python train.py --moe_layers=[0, 2, 4, 6, 8, 10, 12, 14, 16] --vocab_size=14523 --init_std_o=0.0259
Below are experts of layer 14 (counted from 0) of a mixture-of-experts language model. Rows are named router (the router's row for the expert), gate (a neuron's input weights, with its number), up (a neuron's input weights, with its number) and show model dimensions 0-223. Each number is 500 + 25 x the weight over its row's rms, rounded and kept within 0 to 999. Numbers have three digits each.
Before each expert's rows: "gets" lists some tokens that make up at least twice as much of what it gets as of all text. This comes from a sample of Wikipedia text that the model never trained on. Tokens count by the router's weight.

# expert 4
gets: " in", " (", " a", " \"", " to", " for"
router:537450495488513466536535513502490484511540510511515525480498494485480542500492487508485500504461500490545528491506477491504544517499468487515496495511466459465476551488480484492473512500480513479498486527519543508496445546471534479514470544523476495510489557520488481463507466534488520515511488483431498450482519477487517496476505507508490481505505444532502469510458494524512510508495507540503491514493506564559482477518503526529497490464519496491483513515494490470471522488543531455490449511523514533482579457539511487491464512503493521507478518501485459505470500491503534494537457512523519514538503479470515499508480508458468454503488520514506499513471478556483472488473
gate0:519453504503465463513471543522481496477492505544518503518536483528443529517532453485478502446498535531459516468514491484492474480494484523530466516516483515470540474494493496481512518535482526517521493496512522530484491499502518494564488528485473478526485499551480493520479521470495543496481492494448537501481501428494516555475554555506477494484509502476496502484465525488520510563521497530540446525507487511495532457575492490508494497483505495529544492480498489479485482503480485500504490522514478539494501509499469484473496547489489472493500481516499510548499456496516477484474542472492501472494552506536483507476523474503528504487509511512494501499509530498508450484532
up0:509479489476503516428514505518482469506480478479459475453539496480487535496517525529472492494469559508518525530506467510547561515487523500501477522477486540521465501531511481503540501458500528512482498506541496490494502506507509480544478524488505491515474511531521546503496446447513514470490545508485488514469478451456528495511506521517528511537488552482522451503500501523530500494527526526490486521527512469522483486512544501480504525502466511492542499480475493475472467495483472478488508490519499508525509493521452467480542442489475477485530535516495506510418511505523512503500461463480484534514475500527470528522485504510511494449480524517517488470498499504529499497451
gate1:557492431496494455493497531578440471516502516483542488506487486539504492487499502522528495494552493511518486483516477501470512532488476490526485473490485450461479523541498492507497501511512495479497459529545544459494469475468514521485486520477511472501454501492539455511524499516502521517475488516449501472492492457533525533487513526497500527495520491543516469520508452497479508493501514517555464504508500537507479492498494533478513492529476481458535528511530449457472509524508527477487512508501488541523544494540503519480494494494508523543467473496473559479520482498505550471488529511492488492481520515501522494467477521519517503479489526501509517455504510482438500502499
up1:492485501487503461491503546519522438483515470506523520485486533498495511493505509503493488426552468516520515491492484464519483485487510520480480547487529515550499501514470475522495452511449465480568494520502473498511534496504481485501501490488507502470491508491455522511483499518524519534492541548502477497504477498531434488482509469454470522533506503480497491518502482544512500537542493467481489520490461506534540517483510510522501527470493526515491507499485500488479511531505512504512512498434526489545497509492454489504549532474481541524443464528496464502495452498458513513527475500503482506505531438545453506506498503471540511544483487500520514495546520522503497509519
gate2:480459501548505494463498488505483491518486487477479482475490512513458471496483507465512497510508550534462499511547456510510499485476512530529540442503522503488459470472480466509527508523487493517482467530465518512511491509524518498534514483487496513513506524517464512495472522465499480495517546519549511506497504517515514534468504450476508498439481492489452512500518503494482503501544479477503469495507490505503488490502497496553536481492599486508506478509460478471492498471521509501495468478477523500463492484513484513527524473491526497511517521531525536507518505491518543424533484482536491521485514488506515501515491452474496502530507450596526481474493554475481497513515
up2:460507508508499476469528475541538470450505478488468515461481513499469504503479502493538482474520503531486451493531486487502518498480498500525519481494524492534469517475519507506519463536489532516492485496515495466481510548531509472523457517467493520494472497505511488501520426469507557503499461514465493507479479479506533498534476509470512489496543528516555493527485486493520512481525529503497429496479463479449457558485504542489521500525484481522510473532498528525517499487468518478479455521499470495514534528486486499498531533518497460505491546514524493482492437498522525531537501497505504474542523509477479505486500537540495501536472474538526457456537484487501524506509
gate3:544500514503437500540560524494501484510509486504526452477495495484472478482511473511500489490511512495499498538460478512515520476502524444499463503518503499515507513486489517506483508511516521519471533494448550517489485500500487483543521517502494521505457510485471502473529487542440512487501532544523469434515523533538527499496528483482478479515474494472475474489491497527532472551510475485497500459487538495521489505485551515503508567498523521485525519489478497470494495503507498529504433500503482480524494507484531502525451519520519480531478524492502422534479503499519446469495541520529483475508479523506509490495500495501486508468535453502471527523521472466531534479448
up3:513510522478520492473485529487528543535504538507562468506476488470449495469546483493481498516500451488473511460479553501515518485483547479480485492472502492538527468498542488543493473514512504533504564476509523495515503484507504507462511511514518506481504452490552469496508494468550500566481501497484464516442516484524506502489485521450497514474502482520502504496525470516468489474548489541491487528499535514528469500494498462508469521474486465511492488524502479457477457526529440500511485493472512482512492540494463515467482519482493477509507506515524458479486510470534529489461550499522502504541489515527536507485516524490528461511527526506494514476523485513505443515486
gate4:525486461506487524506483491473541464490473485481528473500483508487466461531544489526517518494503494525494488517490478493498476496510499501481508464529427504500529522469481524524500496499505529511489502493500492497497505501488494471487491516543478535499512505530529473442496504505480486470541461511520452531493469495484475564472534502488480487483498483479504512484479543487491554499487484485498524523483511477494492513545468493523495502542500467468558537520498501492521500530562487496473457554512497487453501502480526469503480532483555455508525495446490505536506492503482503491478488444486478520534481514507515492554525533481509540474496544473548441492518509499532477557495
up4:477502509509488501511529526495532540547510497477499461492513491528476500470492477506534467536523498505518525479492495528518521453504560515548509547470484469498487490475493538502506522540493467541508517488501529506519459492524481484514512497517498486445466521500490511424507510480560515511504496506558499482496460461508509471501456467505510513489498480480525471493516462501495492503518496459531517518443489449505490450518552464496503523498504463500469473495521503470460509528535485494513468542488505447497498501501488510494471513488516494491508524507511495478490532499453544519500459512481524449486529496534477499493482532466500530531523473546517518491527526555512461467506
gate5:513464471529461464459498544517523494500511507511507448494485485505502535539498484461442516438454506436474501509465539495482524500503474501545503507523449496506478514527486479462491533497533495551506529499517529519541511567543510515490504503492488492508449505512511483493473526504504532558490521480522502475496501543528510509479495505475517525502530477467530510453489446501507479465494460504513485512483516536482510501533523468504493487504527489489505485532512483453475463492497539497559493494460447509517477521511531461516524462488507517526460507522478499485457511484483510525500508498480488524496496482508498521466444504476527493520507517486496530503520473461541495505513
up5:476471495543509486510508511524537464499504529474525508478519508531491546493491513474507467495507507505505479542521489514513500503461478492519526484525450480520482502522468536522565501496536522493499504480507496477517550462490474465484482455547490500442493506496448504536513488522480507499518495485516496524493467499481518486509483462507520548507513495476507495491455536527515470512516443493484505513501490497509514527486483420514497519498518481459477499517502488518528473460481538527465563529465502527582499472522481501521468502499472491511502507515504533546501492546449519470505500530440482499479530483462524506487453506523477528488484540462525498516502506502532502484488
gate6:506527533475516487526470546483525482498461554505523482512472513491489486496482491513516465485437515524467473490547493515491475470517494491536511464527506493493459514494502524478535487480486531500485499494486525491544500518459534538509500478458473510524531534508490519535486513519514511500511508493463445541438454509496492517511494488488470448491511517531526507487518532477487493504488516554507485487495551473472490471482454507525526458547525524490474520527548498476504528467486525503485532494500532459489478552460499470485484468479483495506533510516444501510499510497541534486520510489489472509507508499481522471518531482478491498479492535560494533504474493511438484451478
up6:522515496505520470502503472487530454486494469492536513492482499442528459533478488506508482545464498543487475491506482489511508491467499451521503540535495514489465535522515494489536509522505478456482513479500482491504450501480496511517482449509530492513472503456503523488481501498462483504470480491486525488489527502503504463491512522501508526501498509496467538500506539532545471485523550571482538543496500500454449517526521511489551461493468505503476479529512513509565506497473503504471518478523442515485534519477506500446518516537447516518509478532486485524468479521539527507475483527516503495517457551514528466502483532493486525481555467501508492464474512501481477522502
gate7:493428518483478482546509477519482513499475481538502481486463561515481518539485523530494476492505481489519510484500496475524475524494504468522527468497501510467487460478495436555494518505528509479509502520529509457497477531501519485485453467542475480494507514519529512508486476468532547481500459498513466524494527546483476486512518509512518484520516482522484468512532468496509498513538516503518473540472545502493467497510487505475493458488498546489473553516471488526529493457488503497490496516506468509487506503479501501511515515526505504523489453519503507499461463496495511471479520513539472480498511521503448547507484481551568513519478526510488503568534488510424487484467
up7:496474489490516486525481487518469464451506506481551472467521497532512500479495471532460503529519539512508462494506522531467511469508520544489504452525503467487507518513517506493501492512492478482527464510530515504478512492488535503505509449522487503513534477471501545496476482479495510525579458541451525491515509516478487527510498467550492459502491488518505519485498480524496505486479513505480542472468494461488473549483512516461503503491551484514500508513496449505495493510500501548498483567481461508502505489522513467454512508495508491516513525505486488513483516546547470544531467510453545519464514493496520543482482543516486502492491467444451512474523538493511466541480
gate8:448496508525489506545449483491465488492507515474469520518572486551504517489544545496463505538466503471523496485519507511515486498523528554546453518484503509462498528513514500513485501509503499493559452533485502469476464494480495497545508550494506560476479424499535468492472500474502510502474496439523525497466512501487495496519509509507489486520515521473526492428493494510502554462529476507497464520519535504503510506546497515452510481532520502507521502530501497469482522477504541488499513529470493516528514492483490494490479524513485491462472537505556489484506485512499466495517498490513512469496497480483500443495512470502496488477519518459487509546498466525469502481513
up8:497465500500499468563481524499548497493485546507505486502551530523508506475467475518467480510472481488483478495485499491525527494490493514496495477491476516514512501536487525503434483505465482499491512520527490513520484513515468514470526504554476486476555542465488530468489573483535475453507518482509541465497511489466529511516545494488494480510498521522520513527483517478470476529543513488456551515482499491495509496479505474499480518529497498504513524553502497473497446539493494517518502497502490500512501477533527488506485519529494484452512459553478500477515496469482503464463508473484468495515553442497466484543500486503471511491515476482428524538501545494552479499512
gate9:513482529505488479478484521481529467512524506506514473518549475516512463490547504499512465523480532516509484488464497543529546511497497465521520528502496461514537531494483504489467436477516504467472501529487491510485515489452539490465505482460530488482495462505462507514494513486483498513531535523508544522515534504482513496494489510506513478519496483515526483489505495537536468499456546541524492479509491526508504470504482477517540473499509477446538508499487522480490500502482512522502458491476517488505471450544516438500508520470534521526481462522511499483484503498495527467513525549483437545501503443514534523486491465520476463491494513524526476487492492493504598525478
up9:523527495496481510484490492479494507499504501526500478530498448514501477562497504479495452480513498482470493470499524478494489446496498493497477506521525512505480498478522516501471521500467463537513487488506477503489516479535509521550523542469484474474487513517511482515497514481516534470515512466469441485516504489487496492484515470453482501503463516520490461482540517500515506494497500462528520542450494463539547517516501511498529529487516517500471496492560518523506493495539469509487572496489534470475446504452526525516482522532495509533487485453489545548507513434491481525490519503524501496474454464503493442538527539488518492483516492520511506506529448449552509519523

# expert 3
gets: "\n", ".", " |", "==", " (", " "
router:490478526545506434541511452516504504532476526464506508494521511483515496496503503499544499499487487536532538448467499527465503479483504494524519567494513490511473509516501484460438492515521477477478455476475521485512490535506503441521471471474451488517481529530520504505491490492463502478504483532484497507499534511495520528479515459466507500512547507466500469508472530511542504481509467524538513469487532537547498476541559530527482514488500528501467514543493481475485507525528509501499473533514479461488499492479465458467523473489454502484460467485501468476515488462534525531532491507514487504535507497498523518488518479489509470555491484483527528526482510479461504471503
gate0:512492475444516501523453527506509494443497522498511508545530535472436464526488527489500477486481479519486471536453495452492518505519471456545510494535504513519525513502492481494477518504492550525521482505511514510494500542475488513507477449439492539490508539480501474484513490509473489494461486546494477524469513544523479520484484512543518531480505486521473522511529504524505481514515463507518502462484497544513482508461522481461501520461463499463534490481539494499528483488466522493521495507471490498522539498529481537483473552482511469523490492467502480500481503444472525501478482513487476523560559479487520495520533518491445504514468490486520518511460461481495497510484
up0:497491510484519540470499529520490485456470520534490561513473502494509520507450533480473535515507543518554535502531477514516509511476490542507441481501486485509473514458518550507508487452519442457495506525492475478482516475538514518473528513505499481459496576493495493450495480576536484499509502535527522527497531477489488484466500517534536482541489485480493493509450492494565522538494528507477452466534480530507493474507485510451511502516482479493510518496540490509475488497489504519535512480494471521483529505507489484511508481494487522512463488508474472489513516484515469527534523502487434460492494510538494495514482491483497511463520494515475497532456509479523519498503
gate1:431504543531462516534497524531510481485505510485469486501515506514526497525511540458490510527504503516520490476530468533515523512486475516488502495490477519518483491453520516502477518487482518521480510477563513488496485509422519522537450497508513503497504500494532519493510536484518501511514526475503473493479497506549484495485506540467497502476543472500482487493491445520531456513482438511498472495528515546537500499519513465481438455496543476509501542463530494474505524528535510527476461452469468472495523488478471464466495564446504515515500495499516463520448494528516505500482493480479522489488488523500498496511538510486525527516488515514487505485494503492470484566539
up1:470518464532470497510509468525512422484492519528515487510517473463498496488514504477473492502478523508533558479480495508524526495517515493472531526515473505513487497510479516495492479509524520519448522498519517505540507496544517479420488504467506507517498476520506493542507542486486548510504471550518539477482561488460527456460491499538519507488486485489512453419526559514513506525460482467520512525482480479520489535476486542483464497467539522481512512480501469471494533485527507504518512496481466525489466489474504479509472489499485500511497536510490494479490490514492495498463536469489536438535520555500503511478494513502465504492460506509517487519473551495513496482483
gate2:494478482557493460498483487490500539496442482534504495509529512512502493523515527510514512497528475529517547453448507488514498476466496489452499545512519486527509489529478466462511528483501494459532520510487495528537483537539528445461524548537489504500477468444532500505517487505512489445515503496547483471532508478513552504517513485490486507526530491489466527514526507486529469502513527489532491525464489456495500487469489521512447439540497490501472509536488482486497500468521497473472528506468488514511517567489523457494507556508540522510476484516452510498480474490508465487496506458515508531477504474502537490502540495499489522499518486532532487478508472492519485472472
up2:481513493468501512511500515516492492463459511483494519523490474508490462443504509541496470483530534511509421475503528523477527554514528518472499469505487501498509483515482553469476484507507502543465516492496477481510510494464518499516524468485537507492485496494470475479463498492502506549483527508469423494495540530482510458491524507512503521493502524484496475521482492553507498551532468489505527478488523474483491531525498473484543528505510553535485464492535501496484487568549525507499481496538491490509526475467524508463545496492483560454528525521498495505536507511465554481473481486491498500507535494496489503520539481535483521494517489504540535487491507486463447513486
gate3:498449500502501513508521519481509494490534493480489487498463497459489467502517464451468479555455503512506514493478426507517510534530485525434504513540537510503506492496515488478507467531507493493495525519499499501568508508516499500530500502512501546481459461517506512519477536489489524504477477491492515507493495445499489469475482457530480531551528459525514458496479489492516542519519476494545517506455481506490486467501525512476527491485490498467557495521532553479481527494521478500517488512481493509573511498500491446518504503474479489485447482486477532526487510526477523523507473488493469515530464550474506478528487484482552475550477520509545483529522493487493522494503
up3:497479452475505501533498493508532446489562489513501493494511530506512529489500489532460493520532534490559506521525507485537506503486535502489486493509474527529508511499489519454539490488491506534483508484507501506524513529500523499469503503483481505495524499501498474497540478536469483527486467497499517463501485463513490465517554500513491527484489491470456534507539507478474501531465520532483472499500490513525492526492465474508502480440519511480550522472493473473477552486488559518482457498472482490525483469527512541443498495464485469499498500499451544511501555536478530492489558485504462507454521527484481484474534489505467492518459477516486479500473543505489457564527
gate4:463490501503474488499521508491534473556466479454526477504506524498463519552485482485522475484463483557524483520456517460510472474472486476522493555482474482476548496525451520529462499496532479478520500493527522507517496489488522443488503438538505496472501467488507455534484487506444489536494492538545526540500498524490526503494494507469519508454507516457513484539519516485526522491502492500524486508516510539534521439491468486492516497520502498518479481509529511500508507524511526519461532497472451512521511511499527468494550555484500508487484474485486518487477478505487503482532489446490518495514504514481517517503520511474482510521484602484507509508483495472483514510511
up4:478467465479511494516482519507494455531502494485465519520520475497523519533513499502504504426499549535512516507512498519485504509479462542498525514507510521538445487510477462534501467494490467507487540522527444478566502513499497484434510474453472545504482537511530502548541522513474492525512473510507485514503503504426544509506476517503516487511492525554514541530512494498462504488516506532523475487497473541483494507466494478505489559524496521530517502459520455532481499490489491488467511481440477481522476477500483507499493536508509453495509544498478489510521465478475468498505471502473480527519486465525494510521510476541471483546488529511500511521481472493499514507471
gate5:527512503489518440513528509516484511488499488493487481516499483481464491492510512493504501488472512534448508496476479455503511478479526508538517464446498487509455529474497488496449453518510463502481507518527508531489493533491500511468511488516465490558516449472528480516494532531448489466493487465525476522502480472463488490480540505481521488553496510521508493552539484556554549477482519498452473496506494504478525451521475470467514494495523485507478501500510505507470528517515485459499545510486506495487493491496457495491501524562534542521537487501549522495504524519508489474529459504545511493508500528528512488531462537473496497478523468490484533511511539560479468516505
up5:504555513508513534500507527430510481473543488484528537514489443491468523568524480424520529487462508444485506524538516482528497539518477509508545504540517497518500506501523535533486487480479490543525508500511539451525492469488500476499532501508503480461520482531498474500471508501471486486494524514463495473455472481481485533492525496486502488492488506492501478500504507521509463498511543520473551478484496493490471482513530514507484516507465515440513482479535550465524506496555527505511497506515446470519497495462483522489531506465472499532513494531468486513491457515477540509454502518499490501540503455454498540542513497516486484494501501503513508493509527476497511482533
gate6:527494507527502513519513495520536503560465485538497504513466517529479522506537494528506479467521493469499518513523472501494475494501489521549507525539498527503508493523472515453472526489505493510490483516518488470540508512523512503472526540542512527513519540489457486479496456510529545498515533504465474480515483474534493468482486504457509541526468489485483474510504506472520504523518470514535540475528511486498493506457492494497482487474516497508466494511510518503526515538483483504498452549489489466457517512498489445413476489483505490520462434505484499489482500520542452506463531490491457516516478524506519466531454486524519515469516487498430524486542519457508480499544
up6:522522453507478521527476490541471480484510520537542491515499536472526515446452510502491527507503468467526463472487504488479489528483500477505479493521507482554523540535557510471484485477496495487507488473531455509479501501482495502544495514515492483481496483497490518500506493505456507494512470519459508486550456493457505527515526493567501552489489517528485477540495511490539531547475507500489513565457499502511480530545510502504491475488500502490504478539493496493497467475471510488475483468495493503531473493478510489524514467467466557497486473531462495496497473472468527492533521540554514450508484538525490483492552538497519516486460485451500503495539492483485514461488
gate7:495521478495486491503495489446523543513516518490516492513491522496556505482507526515528524472493463530517502457527486529490472524485518432516454540533503461481519531509482552510498510512469473495460468453537511495462480486494515474540508452513528513499533488479541493516492511518497492508522513500482488511514497462543481540493535523510543530477490463509497501523488519485517492480507461510470493475515517500480513483480494486516501461438502499502508505501544457505448509516501485509501485539461493530459525522438527506499543523491498454502482509499441510533543494480511511527498522506544500516496496575445487532459487491531521522513516517524514488535495468490486488478515
up7:527491501505470526480492481470526471514528477483472507487489511524454515494495479451462522454490490523529502496522492482533502510514511484511535496511501482483477479513487525574503474494521535501460473525503536503547507472478538493473465513519546477499468484484503545482504492499502469469490519481516524529474543465489518525507492458486509515531468480541524486474481538460518526499501483483523487552509485499522488496542488473502503473571523513527505464525487458448490458483497516481494545476473487474489511537499464498550505472516480480563480468479476491516471549507502522534502466490488504493459518510505508509455527524516477507467491505481476510504532538500535553530490
gate8:495497488466501488518488481506521465473504505529499537475503509550452529477528499560464466510463513503476495515542530499466515492515504518522540483495478479537465517479485484512484470518511534485481501501494505448460475501485484505502493550551499512535506500471478520444501499481489469521483527543499478499466552498470486516465519490496505517481479499500513477478537508537505522513510517490473524471496444531535464544526541526455499473506479514494460514489510468520483501496513539459552512499498525447493481528477471444505481507474502505550451512546504495501533509519521485509503494517495535495518523545531482483514490551546491478548503490495500468508477518499470462524481
up8:524470501464532508486499496482459514525499510496500488505477456482468526469508492514485493520460531506496507520466537515458504507547458486455465556503512521473470488506489533485507456493569531519488505503461484484480525507514494472486501504502470496509539470503460485505501451488552537497535501539472469519471515547512485476506503496474476544504518511514489478506505527499540510529500503488513497483484534507501483544494472507526515491490523513489483532469508543518476455485513488468497454497483530490524522530492469497482496528519513432549487515471455495498474450457540550491509466533487530477528514495521535517534513503487517515542542517493456533480482467515458495499489
gate9:459515512520475533542489479516497512494522512494467490550464522542513483519516462529505498496507510494520498486516491476448534501468508461525468555479510533523498485466499479487470514525492479473511471498510472440486558465506545506491523524548493490495547493487514506494505468554477500488504519529475515483513547426501473470459519522507502507431497524518476467488475496477497509458496483475549532512477496500529469485498464516519491511498527477504506510539517514501447516525494468473535498509465519522484526518502508515445484497479472477516490480477501491532536497448500470545474508518494509519532532512504485497506502477543498528496484456496551526505493503454498474513521
up9:507531463517469481531519498506497483514521495509496506480479470496499509543495473521507491514511538528456525485478508489497525483530478531539523501494510528518490527496468507503544538458502444494483505530507522439516493547488508524533511501500490474482453537507537496531477529478493515516478560473468454517538505545486486481507542490525500529469536458542525509494548515496533489481496484484543445491484501497533516486528505483467510485495502521461529490494468490512471430488506507502462510530522556500477506511514534522499482432473469496496482479511509458507468491464486442476465528484489505538479512496487448508476520491503504482505494498496486513540494468477459499509536

# expert 2
gets: " |", "|", ":", ";", "–", ")"
router:504518504498497508554493516522497475510482501434494496487524539484503511541515507478547481498477478535500488500467470510482521501476473514491532548507475467482518497509469435510485552465484482476495503483510527503499483485487487464529512487519449517531501486513453492497496476515467498507515454497508489485536526514479507442502533459465548493536534539455488496503484470486571486494484474570505535472539474496494512470520511494527474497491484495471471491559465459503493501554523482480480499538503471516504501471516492479470481506501456528508482485515500504530546528504551502531478500484517531518507499487473486509535530493470529472531522466472495500489503488518451499477513
gate0:518479518492469547515492488505496531502501465480490523450506467480464495497506496461543520500488526464503543499524487475505462519472486498458496518481460462494414462504523519465503507492480499512534511488506518504496512490513516498499507490520542532523479487507496485509530500488495476466520491500513481560508510490498497483492504475510494474495485509487473452486500497523499543506486471507459506479467489479525478467497549497498458488513500492453523522534444513550472448495536445534469489477502492504496510522501530486511515508487552510490568481538521488458521485453509512513524517518543511468483555513513518531486501473494529528534508498546534518521440527480535485470489
up0:502485525530495524507522507462469486490456496527495536567481506468484506521513493476484494492509507499502501490513537525522482501479489513501517500484530500511482533561502556492519472470466487489427525501478470484451466532476476493532474525496509491514528498489541501486496474482523494509502485516520474477450491518462493508482476479528517548506573490448533527526489513503494474480485475509487501496459489457421466542505479506488512551501508485468487539507568507504487512487474546535468489492512498518480523486502485511504507472514521522515500484489510506509481537500531517518479514516474461492507524512501536505490489503454467512499561490524513538565496477500521476516461
gate1:472490491481436534557516448476519552506487496538509501500488500538512546518501532500521508512503485491487491521518458460484496476491524516545495471515502478502536516495536444449477490453484481482503477525465504529496469488470521510501531483526493539431488478464509495492487487483503492503519532489492499527517492490536482469495509453474537456509505520515511523508509479482471499524503503466466499488497495476489510536508482494516490520501560502462506490561497498489501506475488511471469471479448534519502504546566506492488516442494510528518512529476495512495512517476454507502481491488507468513527491572504475513493524482507509488554493494486538543511473549481465500473496
up1:443514490516515478507491466472544527501513474533491525453506480526489496499511463523498495514477490530444534499471512500513491487467481520545511469539532484477470492524542507472528492464452499453507515512462500537484532464528470537488507505464518534497486476512491493494506505529534519515509493492501471536520484490528488503483509521519496511487490512504488500478488485538495506487522475536521536498521478533492477487510537503500469483531519488473497497537504500480500518479538482556528516520527523512450485464510550510522529516519513506487479517475437468510529461484535486446467447473528533482529517446526502507474515468523509505446504501498491497469544454558479470483483
gate2:496507468502473491503540474473511530470504491478502529516473501482482518469480495489490519541499449515468506522456489492496522482496528519543455518471529490508482480496475515462505489465505509516541459527525529524463468490495485490492527431501538507554478489519506494470553476451526537483492503522511482461502536521476531502533503498477523454486476521531517459506537517501532475465487504540511504475526430512481531511487488454479525497525513495456489522497546466479527505486502465521524533548470466494493488474518529525530470530457492557527552498485506508471489532538521498524475522472511498538475509497492492510523511519516485468487500495511512506526490483499456516495523
up2:475531516477495496501514510455505528543455517459517508468529527471532495530479519522468502509513508491467464507548510506469486485452508463462518525534523475454488509498489490480474489530485539525500496562527480518498504503481478465482458460497517509491532529459456502565547469488499492469502494523488508473529471483439471499495527535462519499493495476507512491528487508510478495533535451475534468508504506504479493493521511516508498510460475501541544488511482531523512472513527472503487500536486588506471499512485463479526527471517497492546486497501495507524508458542515478514483496509512475453550486486533506506491504517500515474488503524459476502505526501510455460505494
gate3:453513448465469508487510512536502530499498483517485526466528513487475523460528491502571478542536440522513480490470493487525512493501516517521518522523525487514504505532505526492479503485552522493467505470476514460517494477480480510453509507494484511520527485496482508496486489540502483506487516479497483500457499504461469526530440506550517493532554488480503494496508494535511533477515498500459503451497510472567494507469517507504440484477482532494458505516492502506474507515467517463538490521505467452466504542505495489455515514453512470467482505527488480492539504531489532498510484554504550498465529502538517515461523494493529547538504497517527500465486471483475501494515
up3:486493545533453472518484428489504498502542537516515486483524519492493532518497477512505534520511455537488501474511519487511492533483472509496540531512503537574498476508491522461543530496466501518553495506484540497528489533499512533522509478493463506472495494475478411462462487496494523521455524515486553498505501471490439480516509499496465501497484512473514503561496484514480509470474527496469505490492502469493502500518475486496532472562535506480505505526503477506463476521483508529484511533518492498487463480551507508515482488491504534468529522477557493506495524513492502509483523507502442508513474513448451507503501494454503491477540483466512494497470494469508489500498
gate4:520504509499491511485507482509519476468480519489495482430521515497513500540537494459552547491472457545531476526533503494499476504515437478509504480506479427474494537522485482445519490505446488536486521497499459494496473486527485461517508485488517482491505525559484522467464513507515512551544546500526512512513497464496474521498493508516501536536509504503527494545516420495501517527481521508509512474521462491532480490511511497501505526522501541516466491535512540491497525499464473515489485494459533476481497501516513543518514443537496488483475524502508514446519510533489511506509508454517503474481492494456458485509463504508507491520508480507490480495539486498471476551478
up4:485490462478501500488472488492488477472488499454496515523471497516513483516484526497505510485535514527471503512487467474474488550489509497517569492469515496515520472513462505531553502487479522528493518538524495458504508504522486486530506480482514509465524521474487557518506472514491526475471507535496503500488421523500496515469516481503482546457534478479500509477478494513531544488540505493506498522485496505525489464493504482548509527496492487475514483550493504515547503506473476500508526454473513453489485482483512506501506468524520500536518537502528482513437485516419474445503465476495513488488511528561491542478493523520505527478508554497460493461496519542457463518523
gate5:488487479482478532524522528520487515559505552461526508488531516476489556500555542541522507469474476464514471477517474536466527477512453479471566492506453521460498507512463522528450494478535505514506486510471512492492492533485457493454503503483480526488488516498517520500488450492520512495472498533545468491505485500484513483505495477451536485479526496528506484497543504500483521520504454539511480492460500476481492504518502477498556507499518460522491524521523435485498528525474490510522530502481473462507501499509473509492513513469522557489500479495531503501519479467457517463517486491463502455532526503496486497517532486511501494511499481498562533524458485475530493504522
up5:462487494487576476497470502490532505492467563484503516502537513511496494474485492502480498513512482534514471490478510504526530489535506483497532559473495470533507471486469495561543518468502511466513497549512504516540551509518462499549490459520494495501502508484553465498508517485514474472435490524497522521481473490486479534483460482489507524503503475556511496495475511534487539484494492488490483496509537507497468531496470501506520527545520502465462531468484495496502486505465459542467487509480473471507500499491502472489505519513545539488495477428507478472526493495541474516481510490464486535533528516476533476512504525479482461500504506492460542512526482451516463512500
gate6:501511458504504543479476503500470485515505520501497472541466449484480528481500508517488488497497463536471481470554508459523489501474511549509486487525516498556487517502487509497497528497559488495497504499488569494556500491501479463496503489487457534451495480478477499463499497518509478531541503511470478495467499516486525478469524504475541510552492542519524470501480541468534479505474488512479522496517519529491499474489501536510514459442499535484498539504496484521548526504492544432483543470461516502446465465505489511493518474559519484489529478556527501474465490514530486457500536508542488523471509506480486524498509504505520507508501487514482482511483474506512489482530
up6:534478523498479505476521480487502465521501536500487485538475483512489473515464535502475524463501501500492516483512443437480485495529498515463542489495511517445518488490518566513487484521496459547507510463528493478488480491497474527514518516507532485517501460511530498494502469489448510521444481498481498508440499508559498524526502517540524461484516508485506533448504544502493548506508494497496490449485497511506501516480489518460490537482484518491511534468531551521496500491500553511481469516519493489471466465509460506474522541479455542493537487471484488487486539510542543473501480489498511509458470525484479554483506507492498517480477493528537512514550543504503516481507
gate7:493523492519525527529488489547471510517499449519533501466487525482495505536485522491530461520494478517491510489508505494481474443457445498488429510473514498536525465489483522515514494508478542470510503530518486449431501505505484503507520534484520486522471512504479491472508506537495487499510514507522479488505501530523487483475516489541525499560494526479533489550501526522512541484528547513498463459442547478495490514500468501502519487487507490473459510529499494489487554475490500524539531507463496506514485494492540512564464505508507492528459505529505477496504456509482520483496516479485491514516510511497484481480484481463512529547436530492426493524514463510473509520512
up7:464492452470472491505502545468470490532492494555498510466479542531512490461527516498515460503524498500546471493518487476501509513455513489481506463521510490531458530500550503462483450496515488507508505510505538531525473535479497514521497505487493496502496465467486475506448505527532452488513483477514470482539483517520519471506506466495504533519521449512500521548491530495496473485505504499464470497481471479546486479478489495467490560525498553487493529481513533501506488510491475518492481466489519484499501469499484492465541459453536477511506520507504472536501540467479522528498486507501528479457506517515523495506550561488517516504459524521515525504515544514454498571509
gate8:512468492491502502498485520522488508501513459459479454506475473481514510496549500504502534507496490533487539500507499511497514519512511515474508479523480472517522519451506516463540551416439537487502457514505537479493527508517507477488493508459506456502491479468499489483518505481487490520524459494483500510489532506526505492508515495458499515487497502457497535491467494511535508482500510492504470492473493461525474491569489511535507464486483522510460571482487510545513518517511495509486513501456473501543449531514546438528493510448510502479502542528529516517527485511504458465464533480496533515513508514510522514470505495519525481473513484497497451558470489487531548532478
up8:514483497499492488517470489535517515516508513476476500475498468490480484515489494524497505533485480497493483480465504502481485515480534499548494544487500489506533515484487491514457500502483507503500483492477471486535509548468480497513542507510536512553461497473471580504533505524435516521495472541540463537545515494488483554512505484474498514446514514502558455488542532492493443475505476516494517517543499484481482488480530533498498486531517462511478495511497447557471515514494489546521507488500502543487455491520509478493492506501469510503555494464537512555499487477493518524455511505487490481494542520488455482490479501465468526506516511527472447507492516497466496500552
gate9:498531498529501494526509488514532467450510522488491477554515496483480520500535509482474464518510489523531510547499462532520531442560518516484503483498467451527493533486508490475476501511535490514488502489452470509490531513500504480542504496489507493509483515520477515494535503477504484517479453463457464528503475512518507511558510502514492488504491474452495480521531509507511475499501473501520519542470496514478475490424512521515469463487496424504528486506548521482425513526487499486510545514495500498503511522495519499534499508482480521495484464512509426551514538486525531499490472501512466519522464464540480478514475480519520482495511467519554497507497507501460463499490
up9:488479498531492494471497490506483494505503537487531470527493502563521504516522506534494498485493536524549521508530535498527524471438490510484480467526515513468503480534494497513462487534511571475491421456508500497508520469491502491545487526476542489496538459499485503478453525515498490505482515474464482520493529495542530505480458480527511490490504478478493529496518522467507491507464482476537499522494489537542524571513487541459495460506489480506506480510507498517504499492470512469476509475497486502478513507476493497502495499523545461506502487516509504502457531502490520509562522507478542457501490522486507489433475485527481519484449508458476463468511515496509467533554